config = dict(
    balance_loss=0.00018,
    norm_eps=1e-06,
    batch_tokens=[65536, 131072],
    steps=8090,
)
Below are experts of layer 3 (counted from 0) of a mixture-of-experts language model. Rows are named router (the router's row for the expert), up (a neuron's input weights, with its number) and show model dimensions 0-159. Each number is 128 + 24 x the weight over its row's rms, rounded and kept within 0 to 255.
After each expert's rows: a language model's description of what the expert responds to. This comes from a sample of Wikipedia text that the model never trained on.

# expert 34
router [ 93 112 132 167 112 159 102  98 165 115 121  92 147 152 147  78 132 112 191 135 117 136 127 107 130 143 169 125 133 124 142 123  92 168  67 134 132 139 134  87 128 173  87 127 165 113 123 127 129 125 135 118 162  96 118 125  96 120  59 138 187 157 134 114 126  82 110 123 183 139  88 143 138 130 151 122 134 138 106 147 129 141  94 117 119 154 155 133 103 124 105 145 125 126 123  98 143 113 150  89 109 132 127 130 142 103 111 143 127  94 134 131 146 125 132 105 137 134 160 110 123 157 187 105 165  84 111 128 102 173 117 116 110 106 131 140 108 106 109  98 110 118  88 115 126 100 156 141 152  89 133 127  95 135 109 120 136 107 104 126]
up0 [ 95  76 116 117 152 126 117 123 140  78 131 188 141 106 123  84 132 122 134 139 136  90 152 124 143 126  65 158  90 134 138 129 108 126 139 199 105 143 144 152  86 131 120 180  83  89 113 128 116 102 142 142 122  66 117 141 143 151 129 130 128 145 127 113 147 127 125 137 118 130 134 119 127  75  95 130  95 103 129 120 112 164 148 119 150 137 164 125  60  90 149 154 132 150 121 128 135 131 114 168  89 121 136 155 119 111 135 120 106 158 134 127 116 105 160 124 104  98 134 132 113  94 104 105 136 137 119  96 159 162 117 127 115 140 159 142 146 120 122 136 108 127 106 128 165  98 126 140 128 118 115 133 148 140 126  73 191 123 132 101]
Description: The word the after of, to, by, in or from, plus first-name pieces like Robert, Joseph, Thom and place words like Mount.

# expert 26
router [123 178 102  99 141 148 136 127 113 109 127 142 121 102 142 162 150  90 112 146 131 139  96 160 109 161 162 134 135 139 101 107 103 162 102 110 132 123 118 125 106 141 142 151 127 114 127 129 125 100 141  78  99 110 164 146 126 122 137 117 119 117 114 131 112  83  64 144 160 145 141 152 172 170 127 148 129 101 125 115 155  91 108 157 129 107 131 107 141 156 127 159  89  96 156 150  87 117 133 168 143 145 144 125 136 109 107 138 139 158 110  87  96 128 155 118 111 166 117 147 135  91 134 127 104 159 158 177 138 159 140 149 141  99 112 156 108 162 130 121 130 130 157 181 103 106 156 178 103 164 133 105 180 124 136 103 131  86  98 112]
up0 [130 118 173 140 120 141 163 149 113 110 140 179 117  94 113 140 110 114  87 117 121 150 115 102 153 127 154  86 153 122 149 134 141 144 159 108 160 107 124 118 161 105 161 145 107 129 143 138 129 137 163  93 110  98 140 144 117 122  77 150 149 134 135 125 139 157 116 174  54 114 136  98 130 170 174 101 133 130  98 150 145 106 153  80 122 108 153 150 118  98 102 118 112  72 156 118 134 134 113 108 132 114 110 126 198 156 161 108 113 158 101 124 130 120 157 107 139  83 130 135 126 146  92 117 106 132 151 135 140 130 116 162 131 138 101 110 130 166 137 158 143  95 153 143 122 179 136 163 137 121 140 124 114 108 159 155 166 152 116 126]
Description: Particles and prepositions after verbs or nouns, especially over in took over, plus out, up, back, around, about.

# expert 1
router [117 157 123 104 129  94 109 137 153 153 142 115 171 135 146 159 146 112 177 172  92 102 166 107 114 135 154 113 111 109 102 130 104 153  92 145 131 150 108 121 148 136 153 148  99 101  93 105 153 117 160 142 128 149 134 100  87 120 141 175 123 133 129 118 133 122 101 118 115  96  72 162  92 152 121 126 137 133 126 100 113 112 157 132 125 114 116 111 138 130 134 140 115 115 112 157 116 120 146  92  81 106 142 171 140  92 180 141 117 105 148 157 162  98 133  94 118 141 132 124 112 158 182 112 198 141 150  83 130 134 152 163 114 114 138 165 100  89 115 138 130 134 169 136 144 132 116 125  94  72 140 140 127  98 124 116 118 108 113  95]
up0 [113 107  98  77 135 110 166 133 114 106 114 161  90 139 128 118 119 138 112 108 106 156 122 120 111 138 114 143 165 109 111 149 156 136 139 156 114 121  81 121 142 139 119 122 153 159 113  95 120 114 130 114 136 150 135 135 147 131 175 142 155 142  90 146 153 114 115 137 101 136 169 102 163 110  83 134 137 133 176 184 139 152 118 121 159 139 102 166 129 125  97 122 107 117 100 127  95 131 111  92 134 138 154 170 129 144 113  87 125 142 120 109 102 149 150 102 122 147 107 118  89 109 100 129  63 113  86 132 161 134 130 119 123 157 162 153 128 134  66 154 127 174 108  95  88 133 137 105 149 159 132 115 131 159 180 143 129 173 161 121]
Description: Forms of be and base verbs after modals or to, such as is, was, be, been, get, take, often before a passive participle.

# expert 40
router [123 102 168  78 121 149 111 133 157 110 118 164 109 148 128 116 126 151 153 103 149 147 150 138 134 112 126 121 154  96 164 103 135 153 130 137 131 168 129 118 104 147 125 123 111 189 145 111 152 112 125 127 130 145 100 149 184  95 142 101 151 127 174 125  73 144 163 172 153 126 119  71 158 184 118 112  93 154 137 141 144 143 147 116 107 115 100 114 120  98 133 107  99  99 113 143  83 145 134 135 156  88 146 140 117 120 123 157 160  79 144 149 150 165 117 106 146 152 106 105 108  96 101 172 127 161 119 147 163 127 160 100 100 179 109 106 135 161 124 137 128 137 153 138 138 129 101 128 129 109 119 105 161 138 117 135 144 140 158 111]
up1 [136 108 134  96  95 129  72  90 144 159 157 156 111 114 142  63 143 137 136  92 133 107 106 115 162 124 133 100 174  93 139 114 163 156 129 101 156 147 138  83 122 126 128 136  75 145 154 106 117 162 127  93 122 108 153  75 109  95 159 146 136  93 123 109 125 115  93 155 113 143 134 118 141 107 105 124 105 165 169 179 167 104 153 128 123 135 133 131 147 115 119 106 102 132 123 132 157 129 128 131 160 168 127 131 100 107 125 106 131 115 117 125 139 122 119 131 129 131 141  91 130 141 120 137  84  70 121 102 180 126 163 150 155 115 127 112 174 134 138 113 141 159 137 155 136  82  95 124 159 158 136 172 128 147 141 103 113 151 111 123]
Description: Direction pieces such as heast, outhern, ward, plus into and mid-word pieces like ar in scarce, often in geography text.

# expert 27
router [178 101 116 133 106 133  90 111 160 158 147 104 109 133 165 161  97 151 135 135 123 133 122 141 133 156 144 129 122 145 107 120 102 139 133 136 154 110 133  92 132 149 170 124 154 126  89 115 121 101 117 116 160 173 158 123  94 111 112 139 139 105 147 103 154  92 145 148 142 127 103 164 157 119 127 132 133 117 117 129 108 135  99 198 117 108 149  97 132 150 122 127 103 158 122 124 115 149 118  88 134 104 162 179  88 157 127 158 126 173 109 159 124 135 100 168 115 129 167 146 150 114 168 112 171 120 106 111 115 174 142 136 133  42 156 150 114  95 132 125 126 156 115 168 136 125 131 103  98 130 138 141 101 119 142 107 160 108  89 145]
up0 [166 103 109 108  90 137  93 100  97 102 121 152 179 127 148 124 114  77  78 128 171 172 163 145 145 125 134 137 107 121  90 116 144 145 144  98 133 125 145 145 131 120 113 143 157 118 128 121 157 114 126 122 142 104 121 131  53 144 136 126 121 131 100  99 117 142 141 136 153 157 155 147 129 118 130 134 163 152  77 131 116 137 107 134 116 128 181 144 126 134 159  90 158 118 126 103  88 188 146 145 134 155 181  99 133 143 110 116 145 139 141 143  92 107 129 117 144 145 120 188 161  80 118 126 146 120 177 106 103 146 110 107 130 123 131 105 145 111 157 158 127 140 110 184 137 151 128 127 149 140 148 139 126 129 132 166 161 161 113 132]
Description: Single capital letters starting names or words, mostly B, G, C, A, as in B·ruce, B·aoding, F·ame.

# expert 60
router [143 128 180 146 146 119  95 153 103 150  97 156 113 142 184 128 159  96 166 132 136  80 143 112 132 132 124 142  96 175 146 150 124 109  84  97 117 133 166  89 170 139 126 114 184 125 123 143 143 119 162 145 123 119 117  88 122 134 114 176 166 117 140  92 138 119 137 148 115 113 138 163 143 114 164 128 157 122 121 156 168 125 157 165 117 112 170 104 141 155  99 152 124 112 143 107 130 158  83 105 151 123 145 166 135 116 122 135 125 137 130 114 127 143 109 113 145 101 107 119 149 162 195 136 157 117 114 125 107 121  78 154 156 127 122 148 143  86 131 144 119 146 158 149 110  96 169 136 134 138 117 175 117  94 122  96 112 137 117 136]
up0 [112 123  94 151 122 134 122 107 135 114 126 148 130  99 124 116  94 138 172 133 109 135  74  76 124 121 124 149 112 136 126  84 158 110  83 101 124  79 129 133 126 189 142  99  76 152 119 143 116 145 119 158 120 158 106 133 115 132 138 117 125  68 157 157 124 127 135 174 136 138 140 136 112 117 110 131 137 138 105 108 170 163 146 138 182 106  92 180 142 154 105 136 118 123 164 142 147 142 132 161 160 117 123 145 165 135 132 139  98 118 135 128 153 101 110 117 181 173 122 154 131 123 141 160 166 118 127 125 161  85 126 124 125 140 122  93 141 149  57 146 112 113 131 119 130 158 146  79 124 147 114 157 141  86 127 143 145 142 123 117]
Description: Capitalized first pieces of names after the or pipes (Al, Pol, Cal, Ari), and blank space cells in election and sports tables.

# expert 30
router [ 87 127 156 139 153 130 134 148 115 157 136 100 130 117  94 128 107 113 142  97 115 123 116 131 144 162  91 114 133 134 106 130 169 108 150 113 137 142  87 140 159 121  88 114 145 126 134 144 123  98 128 141 131 125 149 172  91 126 129 106  88 148 129 143 131 137 117 101 158 110 166 142 142  85 115 138  98 149 139 148 124  93 138 144 124 151 105 106 158  94 134 136  87 153 129 145 115  95 125 161 179 136 162 127 128 112 116 103 138 125  88 112  80 111 110  89 150 158 155 123  93 130  83 177 151 155 149 114 152 103 124 151  98 119 144  85 154 139 159 130 133 110 138  58 112 153  98 124 101 113 123 145 196 160 107 108 134 159 174 113]
up1 [119 136 155 134 129 135 162 142 108  89 142  93 123 139  99 128 115 119 115 111  68 161 122 124 135 121 151 152 120 150 140 127 199 109 110 116 102 174 127 106 155 108 144 120  80 126 104 131 108 121 143 143 150 162 118 164 126 116 113 131 140 139 142 164 108 132 111  92 119 127 149  81 150 147 131 168 116 127 167 138 142 160 172 145  79 124 188 153 137 112 100 111 120 143  88 130 140 111 140 141 109  94 146 145 142 114 122 165 114 137 123 161 104 142 143 153 131 188 135 125  88 121 131 100 155 142 123 138 186 138 121 127 124 146  93 119 131 138  79  88  98 138  89 129 145 178 116 110  93 119 149  81 127 136 145 144 149 149 117 154]
Description: Single consonant pieces after word starts like In-t-roduction, ra-c-ing, plus short function words such as when, under, if, until.

# expert 8
router [117 157 179 137 110 131 126 102 145 118 103 118 138 128 123  74 120 131 100 152 119 127 118 132 167 158 148 147 166 141 124 117 173 147  96 119  85 150 105 151 127 113 175 142 168 152 138 112 150 152 138  98  90 108 131 101 151 138 115 121 124 150 143 107 121 129  85 117 102 164 151 122 133 120 109 173 151 158 144 125 141 148 153 124 121 120 136 113  92  88  97  93  94 115 127 129 108 103  88 128 151 106 116 130 144 156 113 154 175 152 113 159 116 157 192 133 122 157  88 113 108 123 136 106 124 146 139 151 131 160 108 134 155 152 161 106 121 101 134  54 125 140  92 145 125 160 160 109 131 149 158 160 156 155 158 144 154 124 102 151]
up1 [114 141 180 185  90 191 148 117 141 159 165 138 123 141 112 151  96 168 104 110 105 143 120 136  96 133 151 112 145 160 112 135 185 107 123 120 121 166 116 138 147  97 141 102 113 122 111 138  87 138 123 123 112 147 101 162 160 108 115 145 142 116 137 128  88 120 115 124 117 145 139  94 116 114 131 150 104 164 120 107 135 126 109  82  89 102 112 134  87 153 154 112 106 174 133 136  80 147 105 129 154 144 115 169 120 127 124  95 111 101 114 141 114 160  96 175 104 139 126 108 115 137 125 193 140 113 133 115  99 135 125 115 113 175 144 121  97 102 141 137 135 141 126 154 127 151  93 100 124 146  98 157 139 107  95 127  69 132 139 133]
Description: Short pieces right after an opening capital or stem, mostly in names, such as -el- in Velvet and Gelston, -d, -ed.

# expert 28
router [136 169 109 127 131 151 155 120 144  94 129 125 147  89 110 137 136 181 158 140 126 117 162 100 128  93 141 176 110 138 145 116 137 146 159 150 140 158 129 150 174 139 123  75 149 139 131 148 140 129 119 157 108 119 143 138 141 130 127 135 176 161 141 107 153 131 124  94  86  92 131  98 102 118 133 105 162 167  91 145 122  87 147 124 128 110 119 152 104 107 181  79 113 111 124 139 118 132 140 113 128 109 133 107 112 140 149 131  99 134 107 123 113 137 151 163 147  96  85 112  92 151 123 147  94 101 129  85 154 106  71 120 150 147 156 102  94 133 104  82 101 152 132 131 124 137 132 130 170 158 154 118 122 173 129 114  94 116 183 105]
up0 [159 148 118 142 148 115 175 147 169 110 154 126 135 115 110 124 136 116 156 141 137  99 111 116 166 144  72 113 124 143 109 152 138 143 162 100 121 117 106 180 149 187 166  96 115 110 166 135 114 120 101  98 185 119 101 149 141 121  88 111 139 145 118 110 111 152 166 117 123  90 148  62 126 119 137 129  99 123 116 127 146  93 122 139  97 123  96  88 107 102 108 107 127 162 147 153 113  74 142 137 147 129 132 148 169 117 171  88 107 160 123 108 161  97 128 118 171 135 161  85 143 116 126 134 129 110 134 117 130 108 141 121 177 148 152 133 117 132 160  99 112 126 129 126 118 111 118 169  90 125 106 132 124 146  92 149 147 125 145 108]
Description: Short pieces like em, um, im, os inside words (temperature, drums, Assumption), plus line breaks and = in infobox or taxonomy lists.

# expert 19
router [144 119 123 156 123  97 119 123 102 120 130 158 119 131  88 148 173  97 123 135 133 119 149  84 133 144 135  93 110 167 117  99 164 164 116 149 128 126 150 157 123 127 168 102 167 125 127 104 144 146 115 101  92 126 103 123 120 156 112 137 181 107 124 100 139 122 135 132 135 122 128  99 176 136 159  92 136 135 145 141 129 142 121 149 119 149 186 106 174 143  89 146 162 110 144 131 139 128 109  98 132 148 139  97 148 166 150 109 146 150 179 169 143 136  98 131 123 187 134 120 102  69 137 126 167 124 126 150 119 132 108  88 124 104 174  83 109 164 130  89 146 118 113 107 118 114 156 103 160 117 178 110 144 124 135 139 130 165 107 150]
up1 [138  85 140 114 114 146 135 161 157 138 145 142 122 145  84 183 153 124 130 146 102 105 106  90 111  99 173  96 136 150 116 165 108 156 132 143 115 126 136 121  76 110 122 141 125 115  88 100 119 156 112 142  93 105 111 135 155 139 130 158 139 103 130  96 146 112 149  95 134 137 110 102 108 144  82  94 129 123 124 161 112 183 118  96 127 111  83 153 133 147 141 134 143 112 103  89  65 127 136 141 136 124 167 140 115 194 150 113 130 133 147 140 143 112 127 123  82 143 179 150 127  96 115 134 107 143 115 119  97 114 152 152 169 101 148 117 115 164 147 110 161  94  70 126 120 110 126 128 142  98 159 102 147 116 155 122 110 142 121 109]
Description: Digits inside numbers in tables and scores, the ly of Early in geologic ages and headings, and initial name pieces like Con, West, San.

# expert 3
router [113 149 114 157 158 123 101  94 148 109 147  70 154 138 198 164 140 123 145 134 101  94 114 102 127 105 154 121 130  97 113 149 116 122 110 149 129  78 140 124 146 129 109 127 140 140  66 135 123 142 139 146 154 123 114  96 165 127  85 149 192 166 117 116 145 110 100 133 139 129 149 146  99 127 150 104 128 128 110 102 137 134 112 155 116 107 100 123 143  88 133 151 102 130  80 125 146  99 136 121 107 140 131  91 127 112 109 121 125 117 144 151 129 112 144 144 136 133 129 114 119 168 186 120 186 155 119 111 109 154  88 117  98 125  86 110 181  79 148  98 100 143 145 108 153  98 154 117 126 123 120 151 143 139 144 159 149 122  93 154]
up0 [ 96 129 135 123 165 132 118 125 106 118 145 102  88 168 138 143 179 133 135 101 155 130 107 140  91  76 124 147 142  67 110  94 192 109 114 137 114 123 160 124 111 168 119 123 144 117 116 118 125 106  89 114 115 127 140 115 165 128 138 121 116 130 124 148 131 132 124 109 101 198 170 119 114 122 180 151 112 136 147 141 156 126 164 141 146 163 139 136 131  98  89 139 155 123 114 135 113 117 161 114 144 135  95  84 147 158 105 136 123 136 143 126 158 151 136 137  91 143  89  90 103 148 105 209 119 128  79 123 161 122 100 112 111 142 115 103 149 126 130 144  98 115 132 148 114 121 151 176 151 157 135 102 134 137  93 120 115 141 143 109]
Description: Personal pronouns, mostly sentence subjects before verbs in biographies, such as he, It, she, him, himself.

# expert 54
router [125 127  99 178 145  95 154 141 157 152  93 136 159 182 121 161  69  94 130 174  94 150 159 111 173 135  72 170 113 108 135 124 136 116 131 127 146 158  73 103 119 104 150 136 147 112 133 138 122 118 136 109 127 136  66 152 137 129 100  92 115  78 106 130 133 160 111 141 123 151 126 142 103 124 122 146 127 126 148  77 117 147 163 109 144 124 161 106 108 147 123  87 114 132 131 135  85 127 143  98 102 145 118 108 120 129 126  61 129 115  94 170 104  90 103 148 122 105 114 161 128 109  95 145 110 138 150 144  99 129 121 125 125 116 148 141 147 116 132 130 150  92 136 156 156 112 107 173 156 135 120 130 146 120 152 158 145 140 126 124]
up0 [156 138 134 135 145 100 162 122 145 141 107 122  97 145 131  93 121 157 133 111  99 122 108 125 144 196  83 180 161 118 161 139 142 105 149 122 135 127 123 143 122 107  97 170  84 126 116 120 123 119  81 151 115  87 129 164 149 147 136 107 132 156 126 167 117  88  78 135 129 146 128 127 128 119  98 160 113 132 157 135 143 125  90 112 123 127 144 153 141 108 115 113 154 171 106 103 120  85  87 163 117 139 136 133 108 122 149 124 110 163 145 154 145 136 122 150 158 122 121 153 169 129 139 152  68 115 117 106 158 141 105 100 141 133 137 172 132  94  86 122 129 127 103 121 102 104 164 160 159 117  97 136 130 144 176  82 119 167 123 164]
Description: The suffix ation in words like liberation, medication, nation, plus == and === heading markers and infobox labels like Location:.

# expert 45
router [101 164 118  99 120 115 158 155 181 146 117 150 100 126 100 106 164 123 115 123 157  86 118 152 116 160 166 130 136 150 145 139 137 155 131 133 110 171 149 148 105 106  88 146  80 103 124 145 130 128 121 110 128 144 102 162 153 147  84  94 117 168 135 123  90 109 128 183 124 123 155 123 133  85 109 119 110 130 159 153 119 128 109 156 144 111 125 115 134 152 139 101 167 107 141 134 163 140 141 153  97 151 114 128 163 115 108 146 149 122 114 173 169  83 111 144 106 109  88 105 116 166  99 127 150 140 124 112  87  94 111 123 154 126 113 145 136  97 124 118 144 103 106 128 156 103 144 128 116 165 139 132 133 180 183 104 175 129 120 164]
up0 [108 145 142 137 140 125  94 141  91 162 116 159 118 154 107 123 179 160 133 138 147 154 105 101 157 149 144 135  89 108 164 150 144 104 140 110 126 117 120 114 152 112 118 130 101 127 114 113 106 112 107 115  90 153  91  92 146 156 122 150 132 130  96 137 105 148 142 129 130 165 145 111  84 131  57 120 182 115 160  78 131 159  76 127 143 150 150 152 125 126 156  93 126 110 134 117 136 120 140 123 154 163 122 181 127 134 157 152 125  73 120 130 154 138 133 110 124 109 124  93 141 159 114 145 117 109  82 130 118 129 152 103 126 128 112 111 119 144  78 136 143 140 118  88 149 122 106 129 124 163 160  97  61 144 152 139 143  81 151 139]
Description: Month names in dates and infobox field words, such as September, April, birth in Place of birth, back, Sub.

# expert 35
router [136 150 138 131 152 132 100 106 107 127 101 104 154 124 172 118 107 130 102 100 103 170 169  93 119 136 124 146 123 143 114 140 127 119  64 129 132 122 134 123  96 131  61  95 180  84 122 116 110 101 134 142  96 142 110 136 161 111 121 140 165 138  99 152 181 112 116  86 134 153  99 127 130 135 156 114 145  96 144 124 120 109 167 119 125 117 136  96 139 130 163 118 124 138 143 108 102 119 108 114 140  84  98 125  97 138  98 151 151 137 128 148 136 127 116 151 138 126  76 113 156 145 193  83 130 102 145  87 159 139 116 136 143  88 129 151 113 115 136  83 132 116 138 132 122  80 166 175 137 159 131  84 127 111 130 148 154 108 140 130]
up1 [101  74 117  71 175 157  90 106 122 109 140 124 119 101 128  79 161 104 148 131 112 125 162 104 122 117 130 127 134 136  93 133 152 148 120 115 130 153 161 141 158  77 158 113  85 121 106 101 112 145 142 130  96 125  96 138 121 100 150 107 121 114 102 119  88 143 108 115 124 152 179  91 131  76 141 122 139 172 105 140 158 157 156  99 120 130 146 158 106 151 114 135 118  97 131 142 133 103 138 159 142 137 106 111 149  93 130 157 103 148 163 121 158 141 120 136 135 105 127 124 148 143 124 147 112  86 125 122 170 128 183 110  95 161 129 105 159 126 135 161  76 132 159 140 137 119 105 122 129 148 109 172 134 143 124  90 124 173 160 146]
Description: Single capital letters starting a word, mostly right after a line break, heading or opening quote: D-uring, D-ead, P-opulation, and acronym letters like NRHP.

# expert 9
router [156 117 130 117 135 128 122 170 120 176 106 136 142 130  85 123 127 113 154 159 120 107 147 129 111  86 123 123 144 155 165 133 115 138 164 130 119 132 109 150 130 123 153 142  81 135 169  95 171 112 148 114 149 152  99 135 107 101 118 111 104 126  69 145 137 156 109 142 151  73 159 122 166 123 124  94 140 126 147 124 125 138 125  99 101 112 103 133 136 145 104 148 152 101 129 130  83 170  90 146 135 110 113 123 126 113 133 166 141 157 138 140 121 108 135 138 124  92 115 111 113 149  98 145 122 118 142 124  98 147 105 122 159 157 147 134 112 129 102 105 145 180  96 121  90 130 163  88 118 180 140 158 182  86  87  97 126 171 151  76]
up1 [165 123 148 110 132 149 117 162  88 131 105 151 145 121 127 127 107 106  79  92  84 114  87 117 107 137 105 115 141 148 146 126 135 150 118 138  74 123 122 122 133 148 123 103  53 151 150 169 132 130 134  97 140 149 121 126 116 118 158  77 115 134 144 155 164 134 148  65 135 115 101 135 122 115 111 109 137 159 113 160 145 142 107 121 158 140 127 162 116 125 124 146 111 108 137 159 113 103 137 113 132 162 127  75 102  88 172 152 154  96 148 104 135 136  81 135 121 116 123 151 138 103  94  97 128 150 114 100 126 155 146 136 120 167 143 109 121 156  96 138 126 131 122 169  83 168 118 144 100 170 138 154 151 125 158 103 172 157 126 152]
Description: Short letter-cluster fragments inside names and words, often first names or capitalized starts, such as Mac, Jon, ac, oc, New.

# expert 10
router [175 113  99 152 126 143  86 120 130 161 131  88 126 152 152 119  89 117 136 155 136  91 148 140  90 157 103 163  90 130  90 127  96 168 112 127 112 148  98 148 110 141 108 140  91 100 153 110 122  99 122 147 112 137 167 126 143 138 120 145 165 123 138 150 105 157 164  89 125 148 187  92 116 151 168 157 164 158 135 128 100 129 140 124 136 113 171 136 158 131 111 125 131 133 175 139 136 141 123 144 133  84 121  89 110 135  84 119 163 153 155 132 122 138 116 169 164 147 131 104 163 119 147 120 135 164 110  80 112  89 164 124 109 152 144 144 136  81 151 145 168 116 141 151 102 107  91 120 148 145 113 121 121 121 116 160 135 130 136 157]
up0 [113 110 113 139 110 159 139 137 151 112 139 126 110 110 127  98 108 163 143 125 117 145 119 126  85 143  75 130 153 159 112  78 122 168 135 129 102 151 127 153 157 139 157 101  99 135 130  65 100  94 135 119 122 148 125 131 136 136 103 157 103  71 129 105 115 119  91 110 128 115 134  86 148 166 160  72 131  96  97 129 104  58 112 159 126 123 113 103 117 163 144  80 137 174 169 133 170 125 148 133 150 141 116 122 131  92 142  86 135 128 130 165 101 102 151 124 147 151 138 114  97 139 152  96 165 163 171 149 130 126 158  95 133 150 127 116 152 121 105 145 148  90 116 127 141 103 128 131 138 135 137 128 151  92 129 116 106 130 147 159]
Description: Single capital letters, especially N, opening proper nouns and names, such as N in Niamey, Napoleon, Native American; also paragraph-break line feeds.

# expert 50
router [128 137 134 162 112 144 101 146 135 115 131 126 155 183 104 132 139 116 197 102 143 131 117 130 149 141 116 115 108 132 127 116 109 116 127  97 165 130 160 169 118  78 125 112 138  81  99  82  85 151 109 119 118 118 127 133 159 143 103 149 140 108 126 110 159 156  93  84 152 134 115 133 114 125 138 123 117 100 127 119 117 109 141 140 164 128 126 126 144 175 120 146 131 148 189  99 129 138 151 136 161 136 146 162 111 132 132  94 129 157 118 106 114 120 185 125  79  99 104 140  94  88 120 154  82 120 129  91 108 140 107 139 141  97 107 144  78 109 130 108  89 146 119 124 113 126  94 136 117 131 151 151 148  58 111  80 131 153 131 105]
up0 [159 113 119 119 101  81 151 144  91 116 154 137 126 134 132  96 102  67 128 125 106 145 148 148 156  98 104 132 111 148 131 122 116 129 122 101 141 136 145 146 127 138 138 177 108 135 106 125 109 125  98 114 120 103 114 164  88 172 134 143 118 125  83 160 137 165 140  70 144 111 111 135  96 128 120  98 141 124 138 139 128 123 100  88 163 121 132 103 163 149 118  91 105 123 136 161 192  55 175 148 132 144 108 153  97 165 139 127 168 160 143 104 144 148 135 154 149 138 131 136 151 128 134 117 103 111 104 133 148  97 110 121 114 174 136 123 165 131 136  71 108 116 109 148 126  96 142  92 109 128 155 109 142 124  95 148 133  97  91 126]
Description: Plural and third-person endings -es, -s, -os, -ers, -ations at word end, as in focuses, Tires, scores, references.

# expert 11
router [ 81 127 134 143 113 128 105  83 129 160 116 108 155 122 187 129 127 138 112  86 135 141 149 153  91  94 144 116 130 138  91 138  79 111 119 141 142  91 125 109 139 142 111 134 175 106 140 132 123 150 145 128 144 140 147  75 146  99 136 106 125 128 120  93 145 152 104 107 130 113 123 110 157 140  97 145 147 169 121 137 169 150 101 124 110 102  83 113 153 115 102 113 124 143 160 127 158 172 124 133 163 145 141 120 116 129 109  97 144 175 132 162 159 158  86 121 136 174 107 152 111 129 139 129 178  92 116 141 149 157 101 155 145 107 145 164 141  99 160 111 119 115 125 143 125 109 108 164  97  61 134 135  97 115 102  88 138 156 103 130]
up0 [142 119 175 116  76 150 165 150 127 130 117  97 133  89 134 154 122 140 155 156 108 119 132 113  97 120 111 112 140 183 133 127 127  87  86 151 120 152  77 127 101 150 132 133 113 129 107 125 116 137 109 115  78 106 140 138 166 129 143 145 117 120 144 148 158 161 132 131 126 130 155 111 138 130 144 145 150 105 143 138 130  90 148 137 108 117 161 143 124 109 111 111 113  91 177 138 130 103 149 121 144 123 128 143 137  83 145 115  48 103 110 133  84 150 125 150 145 130 131 171 122 132  95 110 116 122  97 141 106 126 159 138  88 115 109 156 111 169 113 125  68 119 148 168 107 178 161 179 156  80 129  91 130 121 112 125 157 131 141 122]
Description: Mainly " and", plus blank spaces, table pipes, slashes, semicolons, "which", "or", "while" joining clauses, list items or table cells.

# expert 4
router [101 137 144 102 155 127 110 114 124 102 137 105 149 135 135 159 144 147 129 144 119 107 102  96 137 125 151 146 142 108 112 135 127 124 114 128 145  85 129 100 159 136  98 145 169 101 133  94 108 140 163 116 160 158 125 128 129 148 116 116  95 121 151 142 153 128 124 104 129 147  81 140 134 131 150 155 164 159 118 104 149 154 151 125 126 143 147 109 149 114 144 185 139 173 132  73 149 137 115 125 140 119 113 163 162 120 165 128 152 136 142 120 147 104  96 156 133 125 134  87 120 101 192 116 203 125 132 124 142 157  81 154 118 102 111 118 147  62 114 110 121 175 121 128 101 109 188 115 107 132  91 108  93 129 114 134 121  70 114 142]
up0 [121 143 158 103 142  97 150 114 130 159 139 138 140 143 135 143 138 123 138  97 102 135 124 116 119 130 105 141 133 121 165 101 163 120 146 141 120 151 141 111 146 117 118 120 146 140  98 131 103 123 134 139 118 145  80 168 103 164  96 136 101 128 107 171  90 128 142 144 129 155 114 146 114 142 115 111 124 113 128 166 109  71 114 162 134 158 169 117 116 178  82  99 110 127 124 105 116 114 126 121 131 148 136 144 116  74 148 124 127 158 140  89  73 161 173 123  96 113 149 123 129 167 128 108 108 103 177 179 126 133 101 108 163  61 134 123 165 134 133  81 142  84 148 107 126 120 110 134  95 166 148 102 137 103  91  91 137 117 167 148]
Description: Commas, periods, colons and semicolons ending a clause, often fused to word endings, such as ing, / ity. / Star Trek:.

# expert 55
router [169 164  97  94  98 133 146 135 124 108 154 109 123 134 114  95 121 119 149 124 141 119 125  98 118 113  97 114 113 151 170 106 114 129 158 128 101  96 154 103 120 137 111 123  80 148 149 144 102  84 180  75 150 109 123 133 113 131 133 151 109 165 125  96 108 167  94 122 143  77 142 166 103 136 131 100 134 114 167 117 113 122  99 146 143 130 102 102 122 133 139 123 144 115 147 118 178 113 149 137 171  98 130 112 142 133 161 155 112 107 157 128 109 131 151 118 128 121 143 149  88 125 157 145  90 129 174 137 155 153 138 159 117 103 110 117 133 101 163 212  99 163 114 107 123  91 115 166 147  96 118 128 127 126 157 154 119  85 127 132]
up0 [125 178 109 102 145 127 146 109 124 121 141 165 127  83 112 114 124  92 120 150 184 106 168 125 153 150  91 133 131 154 119 149 140 184 126 165 127 117 114 148 139 144 124 162  96 129 117 165 134 114 108 173 115 137 132 101 173 153 115 103 131 136 172 124 131 140 129 143 150 125 128 126 159 115 136 123 141 110 155 124 140 134 146 172 150 120 115 166 124 146 170 136  89 147 145 121 118 148 145 174 137 168 126 103 117 140 118 124 163 129  98 136 100 123  97 167 100 110 133 122 103 110 100 162 116 115 161 146 159 126 146 141 138 142 168 147 139 126 129 156  96 114 114  71 114 164 164 166 186 106 142 197 129 110 130 121 135 103 168 123]
Description: The word all and pieces starting with all, as in all three, all households, alloy, alliance, plus end, top, well, It.

# expert 18
router [ 89 163 119 154 120 107  83 120 118 171 146  88 157 169 146 134 165 158 154 112 137 120 106 134 137 125 160 122 137 140 127 157 126 125  88 126  94 139 112 141 134 107  71 120 130 105 162 116 149 133 171 117 120 165 144 116 144 119 132  99 127 184 129 118 139 124 130 123  94 156  72 107 123 128 148 148 123 138 135 114 148 110 117  99 104  82 121  80 108 113 135 152 152 135 119 104 148 117 126 142 170  98 145 146 128 106 139 145 135  94 146 145 137 126 122 153 114 116 101 142 127  94 192 111 130 136 114 111 164 154 116 119 156  75  94 104 123  76 159 115 109 143 127 166 134  71 120 116  92  98  96  83 113 134 164 157 116 124 123 128]
up0 [125 127 138 101  73  83 141 136 153 126 138 143 144 139 140 146 125 144 116 148 130 155  75 151 129 105 156 106 117 123 122 149 165 138 155  93 116 110 195 119 146 103 147  97 137 143 139 126 113 132 149 145 155  91 132 139 109 142 150 144 119  92  74 112 148 164 111 142 142 116 153 105  80 169 115 130 142 151 129 141 106 140 111  90 126 112 146 153 111 118 152 120 100 107 127 153  90 143 142 125 179 134 177 116 127 161  97 126 151 130 136 107 149 147 136 135 126 138 130 150 125 110  96 134  94  75 120 170  72 121  89 126 152 115  84 104 147 131 112  87 135 157 152 145 123  85 130 106  94 171 164 166 128 107 144 108 146 135 134  94]
Description: Commas, often fused with a word ending (ing,, s,, e,), before and, which, but; also us in Massachusetts.